{
  "d_model": 384,
  "n_experts": 16,
  "experts_per_token": 2,
  "d_shared_expert": 256,
  "moe_layers": [0, 1, 2, 3, 4, 5, 6, 7],
  "normalize_top_k": false,
  "routed_scale": 2.31,
  "balance_bias": false,
  "init_std_router": 0.0271,
  "tie_embeddings": false,
  "beta1": 0.95,
  "dataset": "wikipedia_en"
}
Below are experts of layer 4 (counted from 0) of a mixture-of-experts language model. Rows are named router (the router's row for the expert), up (a neuron's input weights, with its number) and show model dimensions 128-255. Each number is 50 + 12 x the weight over its row's rms, rounded and kept within 0 to 99.
Before each expert's rows: a language model's description of what the expert responds to. This comes from a sample of Wikipedia text that the model never trained on.

# expert 14
What it handles: Noun endings before punctuation. Plural and noun suffixes ending a word before colons or commas, especially infobox labels like affiliations:, Songwriters:, plus such and role.
router:54 68 70 39 54 44 46 46 59 72 49 64 56 45 42 52 67 50 47 35 47 52 31 65 48 46 56 44 51 25 70 52 58 63 40 59 53 59 56 50 66 56 49 67 41 51 54 32 64 51 38 47 64 48 44 40 49 52 43 33 58 48 54 52 37 33 45 47 33 49 77 52 45 39 56 66 38 33 31 72 35 51 58 38 31 44 48 31 52 40 42 39 47 46 51 57 55 39 52 40 68 48 34 47 37 36 32 56 37 60 21 43 45 13 52 60 61 53 40 70 47 61 46 47 60 49 45 50
up2:52 47 47 50 53 43 57 54 46 67 45 48 52 46 47 37 64 61 45 35 43 50 44 62 46 49 49 49 57 51 75 43 53 45 61 66 49 60 44 52 44 43 59 73 33 48 46 54 59 40 54 48 61 51 48 46 44 43 59 57 49 21 50 73 69 47 59 62 30 52 64 59 59 43 49 41 43 71 57 55 65 52 41 51 46 55 44 34 69 24 76 60 65 44 45 61 47 45 43 58 68 40 32 48 37 50 57 44 43 53 19 34 56 46 62 41 22 48 44 40 33 25 49 55 62 47 38 44
up3:62 51 47 41 56 48 57 57 62 72 67 24 50 36 55 58 43 41 71 46 54 54 33 39 48 37 40 33 43 38 42 57 63 60 46 50 41 73 57 43 59 67 52 45 50 36 63 14 78 31 48 58 40 36 44 83 59 69 43 62 35 53 44 37 45 57 36 41 50 69 60 66 54 40 64 71 49 66 47 28 72 52 44 75 56 52 52 60 23 49 27 36 71 55 40 64 53 63 62 48 55 65 75 47 41 57 60 47 25 35 42 30 59 45 55 69 54 39 40 66 55 48 49 55 57 30 69 57

# expert 2
What it handles: Section and table markup. Wiki heading equals signs, table pipes, colons and line breaks in infoboxes, election tables and census text, such as ==Early life==.
router:48 54 81 46 55 41 49 31 56 57 39 54 65 44 39 20 52 38 55 45 65 64 30 54 45 73 59 35 32 38 42 39 45 65 38 44 55 37 40 35 42 46 48 49 71 46 52 53 74 52 54 55 59 48 38 44 58 41 44 45 42 60 31 38 40 36 41 42 60 64 32 65 66 64 49 45 35 57 57 30 53 51 64 31 34 47 50 28 53 37 42 53 49 37 48 44 61 36 52 50 50 33 52 48 59 35 51 28 41 39 43 74 64 36 44 32 56 37 45 51 44 61 65 37 55 52 55 29
up2:74 33 36 42 53 51 62 62 33 71 45 45 58 51 47 33 27 56 22 70 40 66 24 31 51 61 63 61 47 35 61 47 51 60 45 51 41 61 65 48 32 73 33 42 50 40 62 37 31 50 49 52 33 57 42 52 37 42 49 49 44 43 46 42 72 48 49 77 32 45 52 57 66 57 38 44 51 47 33 62 71 26 33 50 67 46 46 58 58 43 51 43 60 39 17 53 67 52 56 53 52 65 53 46 53 57 46 29 35 38 64 46 46 63 53 58 49 48 65 69 41 65 69 35 30 62 62 45
up3:64 43 55 40 69 37 39 45 44 38 44 73 62 61 62 71 59 57 35 51 41 50 29 63 58 54 52 42 31 58 56 69 49 61 58 37 37 36 27 70 49 62 47 35 49 40 53 50 60 67 41 63 57 44 41 33 44 34 35 66 60 34 65 67 54 44 62 79 50 53 55 24 60 45 63 30 45 51 47 52 65 57 38 34 40 59 45 36 60 41 51 49 42 43 33 62 63 51 59 50 51 54 47 36 65 61 41 49 59 26 40 46 46 33 36 40 54 35 32 31 55 63 44 52 69 36 83 56

# expert 3
What it handles: Sports career narration. Words in sports biographies and results tables such as his, won, a, season, Week, bronze, and month names in birth dates.
router:64 49 47 50 56 45 39 63 71 47 40 56 29 43 64 42 41 36 55 41 67 58 50 55 32 50 65 57 43 51 47 56 24 69 63 59 83 46 44 35 54 58 45 62 45 42 69 56 46 54 40 60 61 34 48 56 64 44 46 47 63 78 40 56 42 50 27 67 35 52 52 45 43 49 39 66 48 38 48 47 57 65 55 48 54 55 76 39 45 49 57 60 54 49 65 55 70 41 55 36 59 42 29 57 51 53 63 31 54 63 41 52 55 43 60 26 18 49 37 60 42 47 74 59 56 48 43 62
up2:85 69 45 54 37 46 58 47 63 37 43 64 34 50 60 67 44 31 64 48 62 52 49 64 37 29 39 38 23 57 59 47 37 37 45 48 45 53 41 36 60 53 44 51 45 35 51 37 52 70 51 50 39 42 24 40 51 60 53 30 55 55 32 35 31 38 57 54 45 43 66 56 40 57 30 28 33 44 45 38 53 33 71 45 36 41 57 50 54 32 63 47 61 43 31 59 56 43 48 38 48 61 21 32 23 58 38 55 60 47 45 35 57 81 24 56 61 45 50 47 67 37 46 43 47 44 42 64
up3:65 73 33 53 51 64 56 59 50 70 49 41 43 53 59 36 58 40 50 83 51 64 36 29 31 42 43 62 41 39 46 37 56 56 59 44 67 75 55 40 68 57 88 58 45 52 40 42 48 34 66 48 42 62 43 63 32 53 30 56 42 60 52 55 60 29 47 43 44 36 35 66 46 49 46 51 54 48 38 37 30 66 38 59 43 70 32 62 51 55 61 46 54 45 56 52 50 46 54 51 33 57 43 74 43 41 54 63 53 53 52 50 48 53 49 29 25 37 73 53 42 47 60 30 53 56 60 61

# expert 11
What it handles: Nationality and occupation descriptors. Nationality and role words in biographical descriptions, such as American, former, German, vice, plus hyphens and dashes in singer-songwriter or 1889–1979.
router:54 41 53 28 53 67 56 62 49 65 62 49 64 40 57 59 49 31 60 49 53 63 52 47 43 56 64 20 46 34 43 52 60 62 55 48 58 41 14 42 61 53 41 72 41 26 49 37 71 56 53 54 26 37 64 55 48 40 66 41 45 29 42 43 58 55 47 50 35 51 39 66 58 66 56 29 49 62 43 55 47 57 53 47 42 46 66 68 52 55 54 53 51 61 38 52 53 49 20 23 63 35 46 45 40 46 54 46 30 68 61 64 64 47 38 53 61 58 59 49 32 44 55 52 40 34 39 51
up2:62 52 56 27 54 72 42 38 52 56 50 53 47 46 65 49 46 61 43 59 25 46 64 47 54 64 46 38 24 65 46 44 55 56 45 33 71 51 61 30 55 54 80 52 46 33 48 60 78 47 59 58 50 80 46 54 57 47 44 53 56 48 48 64 44 65 48 48 47 48 56 66 60 25 45 60 52 37 32 38 35 56 50 65 33 58 70 71 68 57 63 52 28 51 52 38 43 66 60 66 53 69 68 41 58 59 35 48 47 50 39 62 39 47 48 65 51 60 66 45 54 71 62 37 52 58 53 53
up3:44 60 55 63 57 75 46 47 60 48 43 30 62 62 39 55 43 44 60 44 50 57 29 24 55 37 49 51 24 58 54 49 67 52 44 48 63 74 72 50 49 48 50 58 75 43 55 32 57 48 51 26 69 25 38 52 53 46 40 61 47 44 36 36 22 45 65 50 40 51 50 57 77 63 51 51 09 35 61 38 41 70 57 41 72 37 34 53 48 62 32 41 78 46 68 53 43 45 60 42 51 46 55 53 50 64 43 56 37 55 43 47 23 63 51 65 62 41 51 43 48 42 50 39 41 59 49 47

# expert 8
What it handles: Place name endings. Final pieces of place names and whole city words after New, San or South, such as York, Sumat-ra, Bradento-n, Utrech-t.
router:36 40 48 55 52 48 71 38 71 66 65 67 51 49 71 58 49 45 65 53 55 59 50 82 50 62 72 55 52 54 53 64 68 46 47 75 56 63 51 41 21 48 55 49 36 45 44 48 73 47 36 45 47 43 38 67 34 47 47 43 45 67 46 39 57 46 38 34 37 44 56 32 41 42 18 61 49 34 58 56 58 52 60 59 88 65 50 34 61 35 52 63 44 49 56 44 63 41 46 31 58 55 58 56 45 30 60 47 49 66 34 50 67 40 62 60 53 43 70 34 45 70 60 34 30 34 56 57
up2:35 59 63 45 45 60 32 55 40 40 43 47 62 51 48 74 60 43 42 78 48 35 37 68 44 72 35 30 54 52 37 76 55 41 48 09 64 58 26 54 48 59 41 48 73 34 55 45 35 51 38 62 36 52 71 65 70 31 57 51 61 38 40 49 45 51 69 54 40 59 19 58 56 50 56 48 36 80 44 48 66 55 47 37 46 53 53 50 49 51 21 42 40 74 67 71 27 76 47 36 69 81 62 42 44 69 44 32 30 64 43 35 56 68 57 56 62 43 65 51 51 36 44 28 58 56 45 37
up3:50 17 68 58 39 60 46 41 44 45 45 21 42 43 43 58 48 50 49 30 33 58 31 56 49 67 45 57 42 32 73 48 59 40 52 57 50 46 48 38 51 54 53 33 52 32 37 36 55 45 56 68 58 58 55 49 49 60 49 35 23 38 45 40 34 49 60 45 34 41 51 52 45 62 67 28 34 52 64 54 33 53 69 59 31 45 59 48 40 71 50 60 46 53 54 41 57 49 51 44 43 31 59 59 69 44 54 59 36 51 64 47 71 61 34 37 53 44 48 62 62 60 68 58 46 39 51 67

# expert 5
What it handles: Clause and entry boundaries. Sentence-ending periods, commas, colons and list-item dashes closing clauses or infobox fields, plus clause openers such as while, where, until, near.
router:61 31 64 28 55 41 43 41 46 55 62 55 57 30 61 43 51 44 36 56 42 67 23 51 49 62 62 47 47 37 43 59 58 33 36 52 64 50 53 58 39 48 37 54 48 53 53 52 51 71 35 44 54 43 52 55 58 42 64 44 45 33 40 42 28 57 48 55 51 54 71 44 69 39 27 49 63 56 46 54 36 43 38 50 48 63 53 45 54 61 39 45 24 72 72 67 52 57 23 17 69 45 57 56 22 59 51 31 43 53 57 51 55 32 65 58 62 61 45 61 41 50 63 48 49 54 64 34
up2:42 52 63 58 55 38 43 68 40 70 53 68 56 52 47 43 54 46 46 59 36 75 51 38 52 38 38 41 55 40 58 54 37 81 84 72 56 45 59 62 68 57 35 31 41 54 34 41 43 34 66 63 33 49 43 63 48 46 74 62 48 58 37 44 45 42 62 63 49 45 48 33 33 53 48 32 45 39 58 72 60 66 55 61 48 49 13 55 37 63 57 38 52 45 69 65 49 64 59 52 46 50 59 41 64 36 45 76 57 70 60 44 77 58 56 58 24 50 45 29 26 50 41 67 51 58 58 27
up3:44 27 57 61 52 75 55 57 74 59 56 24 55 57 58 65 52 63 51 45 46 64 59 40 54 72 70 55 57 48 51 38 55 50 59 33 35 50 52 32 61 56 48 58 59 47 73 31 42 46 51 49 37 38 47 37 62 34 60 51 50 35 61 34 45 52 49 42 32 41 13 47 52 31 26 34 47 73 32 27 52 60 41 56 75 63 48 31 53 67 51 36 28 53 58 52 57 50 31 42 56 48 36 44 72 45 57 61 42 31 29 54 34 62 26 58 59 57 56 54 49 44 59 38 48 53 35 43

# expert 9
What it handles: Prepositions and infinitive to. Prepositions and the infinitive to, often after not or before a verb, plus sentence-opening In, During, For and modals like could, can.
router:62 37 37 22 46 29 60 50 61 54 76 62 46 53 55 53 42 37 63 33 57 63 54 37 32 54 66 44 41 36 55 44 58 39 47 55 64 25 28 42 47 50 37 50 35 54 52 18 46 63 55 49 53 30 56 55 48 49 57 53 56 51 26 66 29 42 23 36 43 52 37 53 40 63 60 51 55 67 45 34 41 41 46 50 63 61 44 49 35 25 39 41 68 39 65 42 44 63 37 50 48 40 49 67 81 47 57 36 46 44 56 52 56 59 46 48 51 64 26 64 47 53 56 56 62 47 38 47
up2:49 38 50 73 26 47 42 56 65 52 61 42 44 31 47 58 46 79 58 50 53 55 42 60 71 40 65 68 51 56 76 41 54 38 41 66 56 46 49 50 38 58 55 53 60 39 41 53 51 26 49 52 34 62 63 82 59 45 51 26 46 51 59 32 58 34 36 46 35 48 32 50 49 46 75 68 38 55 35 33 63 43 48 43 42 40 46 35 57 57 47 71 56 58 53 65 47 59 56 38 49 40 54 53 53 45 58 26 62 40 62 43 58 45 58 58 46 46 34 55 53 37 66 30 61 52 38 57
up3:69 59 71 58 63 59 70 36 55 52 39 49 59 56 57 58 32 63 46 35 60 52 33 68 58 39 51 57 49 59 52 61 39 38 76 46 42 42 49 43 62 45 44 35 39 53 47 49 44 40 52 46 39 48 48 50 66 46 60 56 51 33 61 58 52 46 62 58 61 34 45 55 52 90 47 43 34 37 65 37 52 39 40 34 48 44 31 56 56 35 36 25 36 56 29 51 38 42 41 40 61 43 47 57 60 71 34 42 33 31 29 61 45 46 57 58 37 44 57 72 50 43 56 42 46 64 50 64

# expert 12
What it handles: Determiners and numbers. Articles and determiners like the, a, each, his, and numbers starting a noun phrase, such as the 50 Greatest, 40,000.
router:26 47 45 36 75 43 54 45 73 59 73 58 45 45 64 50 69 29 57 50 59 69 43 75 42 52 54 40 47 48 47 56 52 56 47 60 43 53 36 40 29 51 50 73 59 43 53 54 37 56 43 64 53 48 48 55 41 50 36 61 44 39 42 37 61 49 49 54 50 75 59 55 38 59 39 48 30 60 32 35 46 61 55 27 63 37 66 35 59 39 56 63 48 56 61 38 61 49 40 46 63 43 44 68 52 43 78 51 45 58 41 64 48 55 43 31 21 42 49 51 37 46 60 58 23 46 50 51
up2:48 36 49 60 45 47 50 41 52 52 64 77 52 31 45 57 56 58 50 49 29 42 38 40 29 39 44 44 38 50 66 50 37 48 55 48 57 79 31 63 36 43 53 55 48 25 54 67 30 55 46 48 45 58 53 75 36 46 68 43 46 42 51 55 52 50 60 43 40 37 42 47 48 79 30 50 46 58 62 25 60 48 49 49 43 38 45 42 67 55 46 39 40 60 62 46 54 44 51 51 41 62 67 41 45 45 45 40 62 40 63 40 47 66 58 47 46 61 44 29 35 52 46 60 41 48 37 56
up3:44 38 57 29 51 50 32 52 41 25 31 34 53 26 50 32 31 72 76 50 48 45 41 47 44 34 50 45 61 53 36 31 29 66 68 57 42 30 69 46 60 39 45 50 39 36 58 25 39 54 58 33 47 45 65 69 42 45 52 40 56 43 58 51 54 57 34 17 59 51 28 69 46 47 46 54 60 58 63 33 57 56 47 44 73 60 36 75 49 67 50 59 77 48 42 37 73 47 60 46 43 48 48 68 66 53 40 37 54 42 63 51 54 56 66 47 66 62 56 49 49 73 52 54 46 45 59 44

# expert 15
What it handles: Quantity words and numbers. Number and quantity words such as two, three, one, some, several, both, few, many, often before years or of, plus table dashes.
router:45 30 62 39 49 25 43 34 53 36 63 51 58 36 61 56 40 41 56 55 60 52 49 58 45 39 63 46 45 42 40 49 71 49 53 55 48 45 36 49 36 62 51 50 47 40 46 44 44 46 39 52 52 29 50 67 46 52 47 39 32 55 39 19 39 51 23 33 56 45 41 47 40 61 42 66 46 70 44 57 54 59 69 56 70 36 54 46 62 29 42 67 37 53 60 47 49 63 66 44 64 46 31 56 40 48 55 45 61 37 33 41 34 58 87 57 32 37 35 77 44 54 45 43 49 43 70 48
up2:50 65 79 57 56 53 38 50 40 43 28 46 55 51 52 58 48 51 62 48 40 77 52 35 54 56 42 53 49 40 52 63 52 47 42 43 39 41 58 47 61 42 47 64 81 45 35 37 42 68 64 47 08 43 72 62 62 45 52 39 48 63 57 35 51 46 71 35 44 38 54 55 42 54 70 48 44 43 55 31 49 40 71 62 22 45 44 52 49 60 67 33 45 65 69 43 29 42 59 54 39 62 47 40 59 51 83 74 63 40 43 45 59 43 55 23 48 33 56 58 47 36 44 33 80 54 60 20
up3:41 54 50 51 77 48 57 43 69 47 42 29 61 56 75 60 50 41 30 37 40 42 65 33 51 50 47 46 46 36 62 37 77 44 47 60 57 40 58 49 37 42 48 32 55 59 47 46 68 42 44 42 52 60 66 34 59 46 60 51 57 32 32 61 51 54 65 57 45 54 35 51 47 50 56 49 52 52 42 38 42 53 45 36 64 51 60 69 53 38 35 63 75 41 68 42 33 69 49 33 39 35 70 67 34 42 44 53 55 49 44 51 45 57 68 27 31 15 38 46 49 66 62 47 50 47 60 56

# expert 10
What it handles: Common noun stems. Everyday noun and verb stems before a suffix, like water, car, ring-s, drink-s, engrav-ing, in descriptive prose.
router:60 39 55 38 38 54 64 48 76 61 58 46 40 46 45 56 57 58 54 49 59 68 53 52 57 56 53 49 62 29 70 75 74 80 52 44 57 41 54 33 17 58 34 59 56 50 41 58 62 49 40 52 50 37 52 50 56 55 41 45 28 60 54 49 46 36 44 71 61 57 51 39 59 56 46 59 35 29 49 33 26 55 48 38 80 51 62 57 70 36 51 36 47 48 53 51 79 42 41 24 66 51 38 49 43 32 38 38 39 58 35 46 51 51 45 47 64 65 64 67 48 66 53 40 65 38 46 43
up2:36 41 52 40 29 43 57 57 54 48 70 56 38 58 54 59 64 43 42 71 63 47 49 58 61 65 38 57 53 53 52 60 43 19 42 33 62 57 53 33 43 46 37 62 76 48 56 59 42 55 49 30 58 26 49 24 57 52 40 51 11 25 44 34 43 42 61 37 59 70 29 69 66 58 64 67 46 38 37 44 41 19 60 55 49 35 49 43 62 52 69 48 53 47 46 48 49 48 62 36 34 57 53 41 58 44 28 46 24 41 62 63 56 43 40 33 63 39 45 48 52 55 34 52 55 44 53 39
up3:47 60 58 63 48 38 39 51 61 32 49 29 36 71 46 64 44 57 68 43 30 52 52 59 74 46 60 50 57 57 48 41 53 45 46 61 53 38 52 67 57 28 47 40 47 57 44 38 51 54 34 18 55 61 45 62 46 71 28 38 58 76 37 32 43 39 53 38 43 64 46 61 61 29 31 71 36 32 45 49 53 48 48 62 35 47 35 48 61 40 52 40 50 50 48 42 57 55 51 28 53 31 65 74 47 64 35 42 64 55 52 48 50 75 47 50 46 67 64 28 40 59 26 69 26 52 54 60

# expert 7
What it handles: Stub article descriptors. Function words and key terms in formulaic stub openings for species, films and places, such as of the family, directed by, Born, genus.
router:71 40 63 27 61 37 51 59 37 74 59 46 65 53 31 50 59 35 56 46 52 63 26 55 55 35 49 45 54 44 72 59 53 56 54 44 74 26 47 47 68 57 45 63 57 44 60 66 62 58 59 64 67 38 39 57 40 66 60 58 44 44 42 20 34 68 39 21 43 68 44 53 57 39 60 51 43 45 58 50 32 52 63 38 47 42 52 39 61 62 64 44 45 51 52 49 72 69 38 42 57 51 43 50 50 41 61 44 49 46 46 46 64 27 54 41 45 53 58 63 31 62 61 31 54 34 62 34
up2:55 41 52 25 51 36 43 44 44 21 68 56 57 46 24 42 52 69 77 50 39 52 47 52 46 51 68 37 30 60 50 67 43 61 64 41 58 67 48 54 58 47 41 65 48 49 55 32 47 34 52 36 39 48 50 36 44 40 59 51 62 37 51 53 51 36 63 42 53 45 74 60 58 52 58 64 40 43 49 29 75 61 44 51 51 30 40 44 53 45 44 41 47 50 44 71 62 52 45 42 49 44 54 52 46 38 57 51 66 49 51 60 21 39 58 53 43 44 45 64 43 59 69 45 37 50 36 58
up3:50 48 46 55 61 48 52 45 57 41 50 42 68 46 47 28 65 56 55 50 54 51 63 65 23 58 59 49 41 64 62 47 50 57 60 61 34 51 63 55 45 61 26 44 62 36 46 49 44 47 71 67 56 40 56 52 46 45 55 43 31 31 67 45 42 61 58 68 43 43 63 52 41 32 55 50 32 60 47 44 29 36 52 43 73 16 39 34 48 58 72 49 54 65 49 49 77 51 33 41 60 64 44 56 58 66 62 60 58 47 37 47 18 28 59 66 40 55 49 49 74 43 62 22 44 50 54 38

# expert 4
What it handles: Personal surname pieces. Middle and final word pieces of people's names, especially surnames after a first name, such as Feder-er, Nas-tase, Sch-atzeder.
router:40 50 56 54 35 56 52 37 66 67 62 62 47 45 63 55 52 53 60 47 65 58 52 50 53 52 57 55 61 44 53 43 48 55 47 62 64 48 18 43 54 75 47 62 59 47 77 40 70 51 62 47 56 65 39 54 55 54 40 48 40 38 46 49 55 46 48 46 49 65 46 44 45 52 19 64 50 76 46 47 34 52 62 44 75 68 60 43 56 58 36 48 42 39 45 50 67 33 38 43 50 27 62 56 41 44 72 32 49 74 44 45 65 53 70 45 41 61 47 57 52 54 56 37 44 48 55 34
up2:51 54 48 50 52 65 76 44 47 37 56 68 82 46 37 56 51 48 59 65 39 46 43 67 44 68 54 44 39 39 66 39 32 46 54 75 51 35 41 44 44 56 46 49 44 69 54 50 51 49 41 38 49 51 31 46 70 85 53 61 59 45 49 65 41 74 68 50 43 47 33 53 30 70 64 52 40 68 62 61 34 60 68 51 52 37 42 47 47 51 37 38 43 57 53 19 55 31 32 44 67 34 82 46 76 48 62 47 58 39 37 33 51 50 53 57 42 46 19 45 49 37 60 62 41 53 39 43
up3:54 64 56 39 35 35 40 48 39 60 21 48 66 27 65 47 50 27 50 43 52 60 35 56 67 36 47 52 44 47 30 58 56 38 67 43 62 60 69 49 50 57 48 67 42 56 33 60 57 46 41 36 48 43 24 25 53 72 44 36 53 58 32 72 42 45 49 35 59 43 55 50 65 65 77 55 35 41 34 50 51 54 55 48 49 54 62 41 48 67 53 17 61 44 35 84 45 62 46 38 59 32 45 34 50 64 50 50 32 39 29 46 50 66 53 48 53 39 41 47 36 42 66 81 29 51 58 59

# expert 13
What it handles: Verb endings and pronouns. Verb suffixes like ed, ing, ly on a word's last piece, and pronouns or complementizers such as it, him, that, which, they.
router:49 51 46 49 69 12 52 49 52 41 64 49 43 41 61 36 56 47 48 25 46 62 40 50 36 48 53 42 53 47 79 58 41 51 29 63 60 64 38 44 27 49 46 51 46 37 57 42 55 50 35 55 48 37 34 60 56 55 43 46 36 56 50 50 46 51 61 63 46 57 60 45 26 47 63 54 44 37 54 48 29 51 39 56 60 55 48 53 42 29 51 52 38 25 58 51 51 52 34 32 60 39 29 55 48 52 40 41 45 60 33 38 54 41 65 21 40 60 53 69 42 66 49 47 57 42 50 57
up2:38 54 62 53 38 57 49 49 50 50 41 40 42 38 47 77 52 66 62 52 59 44 53 74 36 59 64 63 47 70 63 69 48 40 60 49 62 48 63 46 48 65 40 48 46 59 56 30 61 40 49 52 41 50 65 48 69 47 48 65 72 46 30 62 52 65 47 62 20 67 47 40 41 62 33 39 36 81 53 49 43 43 54 40 59 21 28 42 60 57 61 62 22 67 67 54 57 85 46 77 22 56 64 45 57 35 43 57 60 53 53 62 67 67 41 36 47 50 40 49 65 45 59 62 65 63 46 10
up3:36 44 61 42 52 43 46 52 54 66 67 66 70 42 52 53 35 48 51 25 56 41 73 65 71 67 42 59 57 67 59 47 55 37 55 62 51 39 50 39 36 71 42 43 68 30 48 55 54 64 46 46 59 28 57 68 36 45 40 43 66 43 37 62 30 51 57 45 61 42 38 47 46 39 63 63 49 50 31 34 48 32 47 51 39 60 52 47 57 38 47 61 68 37 74 40 28 75 36 31 49 42 74 52 71 24 47 42 43 36 50 32 31 38 62 42 27 54 36 29 43 58 42 71 37 74 30 57

# expert 6
What it handles: Apostrophes and mid-word pieces. Apostrophes in contractions and possessives such as didn't and Elfo's, plus consonant-cluster fragments inside foreign or rare words.
router:50 27 41 37 47 60 60 46 65 81 48 55 50 43 60 58 55 71 49 37 65 49 46 66 42 57 50 37 42 40 36 58 62 41 72 37 68 42 44 43 50 51 31 58 49 61 56 45 60 55 51 61 68 44 48 47 71 55 57 38 47 54 29 36 56 62 51 50 47 52 69 68 59 68 35 66 53 68 30 32 42 60 64 44 63 72 84 39 62 36 48 44 43 18 57 34 68 66 66 45 57 66 42 57 54 41 59 48 48 34 56 60 34 56 44 50 55 48 56 39 54 56 39 46 47 51 61 41
up2:40 50 62 46 62 44 44 52 52 31 72 16 32 47 66 53 61 54 52 59 31 46 45 43 48 53 50 58 35 55 18 56 40 34 65 43 81 78 56 41 81 68 13 39 42 25 54 19 57 54 48 38 47 61 59 58 40 42 52 60 38 54 47 38 48 51 41 56 55 61 41 72 50 47 68 40 54 65 51 39 67 57 83 42 65 52 29 53 51 60 55 65 42 60 53 34 57 63 60 57 42 74 18 43 45 60 35 37 61 61 73 48 29 47 46 44 51 57 62 46 43 86 49 37 55 54 32 59
up3:50 48 72 49 50 61 49 63 71 40 80 54 39 47 45 33 31 76 52 49 24 20 46 46 54 66 61 36 70 41 44 44 55 44 56 45 69 74 29 55 51 43 38 63 67 27 62 46 39 44 59 60 46 71 46 50 51 55 53 43 38 57 58 66 37 42 70 54 49 32 51 47 51 56 56 61 42 47 39 32 54 59 56 46 58 40 24 61 38 46 53 50 27 61 53 62 65 31 34 27 65 62 47 45 51 49 48 59 63 50 52 50 58 42 63 40 60 40 54 48 39 48 58 43 42 56 23 48

# expert 0
What it handles: Closing brackets, coordinates. Closing parentheses, brackets and quotes ending birth-date or native-name asides, plus coordinate letters like W and infobox values like Animalia.
router:52 51 59 44 41 42 47 23 66 53 44 27 58 55 64 56 35 66 43 43 51 61 45 55 57 58 56 43 51 67 57 84 49 25 33 62 46 63 42 53 48 61 58 47 41 48 66 37 69 48 44 59 68 61 45 71 57 38 40 47 57 57 40 57 48 63 59 68 48 44 57 24 55 37 35 53 43 30 42 52 53 47 50 49 49 60 59 51 37 55 51 60 38 39 53 61 49 46 55 43 46 57 42 57 33 50 37 34 49 72 33 66 31 34 40 37 37 59 49 49 28 39 76 52 37 44 61 41
up2:47 48 64 39 56 33 26 45 31 36 75 49 55 38 76 31 71 69 65 49 67 73 44 54 63 41 68 32 49 56 57 68 54 51 65 53 60 52 19 44 34 53 73 23 36 58 34 63 58 44 41 45 65 40 42 48 53 63 17 67 49 62 61 49 49 39 51 35 48 64 58 29 67 51 75 40 54 53 65 50 45 43 40 28 45 45 38 68 59 31 45 46 43 43 33 44 72 63 59 58 51 70 66 35 64 25 54 52 52 62 69 41 47 20 45 60 27 49 37 51 56 56 74 47 43 44 67 22
up3:65 32 39 51 58 68 68 47 40 48 60 86 37 66 49 50 47 57 63 53 43 28 40 37 50 41 64 62 45 49 65 46 49 37 36 30 32 39 27 59 63 39 58 47 35 62 60 59 47 67 51 69 68 40 51 65 58 38 35 61 54 68 62 52 55 49 55 52 51 50 50 73 32 70 54 47 63 45 51 43 66 42 47 44 65 71 51 62 57 37 34 42 60 55 41 48 85 32 43 44 58 61 40 57 52 37 54 54 59 50 57 48 60 29 48 70 51 58 35 45 62 40 47 36 60 28 76 54

# expert 1
What it handles: Coordinating conjunctions and separators. Conjunctions and list separators linking names or items, such as and, &, or, vs, commas, semicolons and table pipes.
router:74 38 54 13 58 42 45 52 49 52 47 39 60 39 65 26 60 32 51 36 51 56 23 59 27 55 68 44 66 63 63 56 60 43 48 34 58 42 48 34 50 51 43 56 38 47 75 42 58 51 55 62 41 51 43 52 62 45 29 57 73 48 39 37 39 57 27 69 35 68 47 62 39 64 40 54 41 58 34 57 48 55 59 42 65 60 52 45 49 49 46 55 36 58 53 53 57 50 38 52 62 42 52 63 49 69 68 60 56 82 51 32 51 37 41 51 68 64 49 32 43 45 50 40 69 48 81 36
up2:75 49 66 52 30 61 36 54 54 75 44 50 57 26 62 37 36 26 55 48 53 66 60 39 40 51 54 65 45 55 52 48 54 49 68 53 43 38 68 53 43 39 59 50 31 50 54 59 51 48 52 33 45 35 54 47 41 48 63 81 44 24 40 49 22 46 48 52 50 54 43 51 43 45 77 65 46 56 64 45 52 36 60 49 52 66 39 43 54 53 49 42 50 46 37 45 46 41 62 49 55 55 45 49 63 51 49 63 66 47 65 55 41 41 47 54 49 43 44 36 36 48 61 37 68 38 53 44
up3:49 49 54 64 53 46 79 46 60 75 49 69 63 34 58 35 65 42 55 42 43 64 49 67 43 64 48 56 31 60 56 43 67 54 51 50 48 57 45 47 64 62 49 48 62 63 64 76 74 49 36 54 63 62 59 39 55 65 45 49 58 39 50 34 57 37 40 63 60 55 35 55 52 69 67 52 35 55 52 50 40 50 53 57 51 47 33 35 56 44 61 66 69 64 34 57 60 48 32 50 52 53 56 44 30 62 67 47 44 32 55 38 43 34 52 46 51 37 27 32 60 65 38 24 54 67 38 66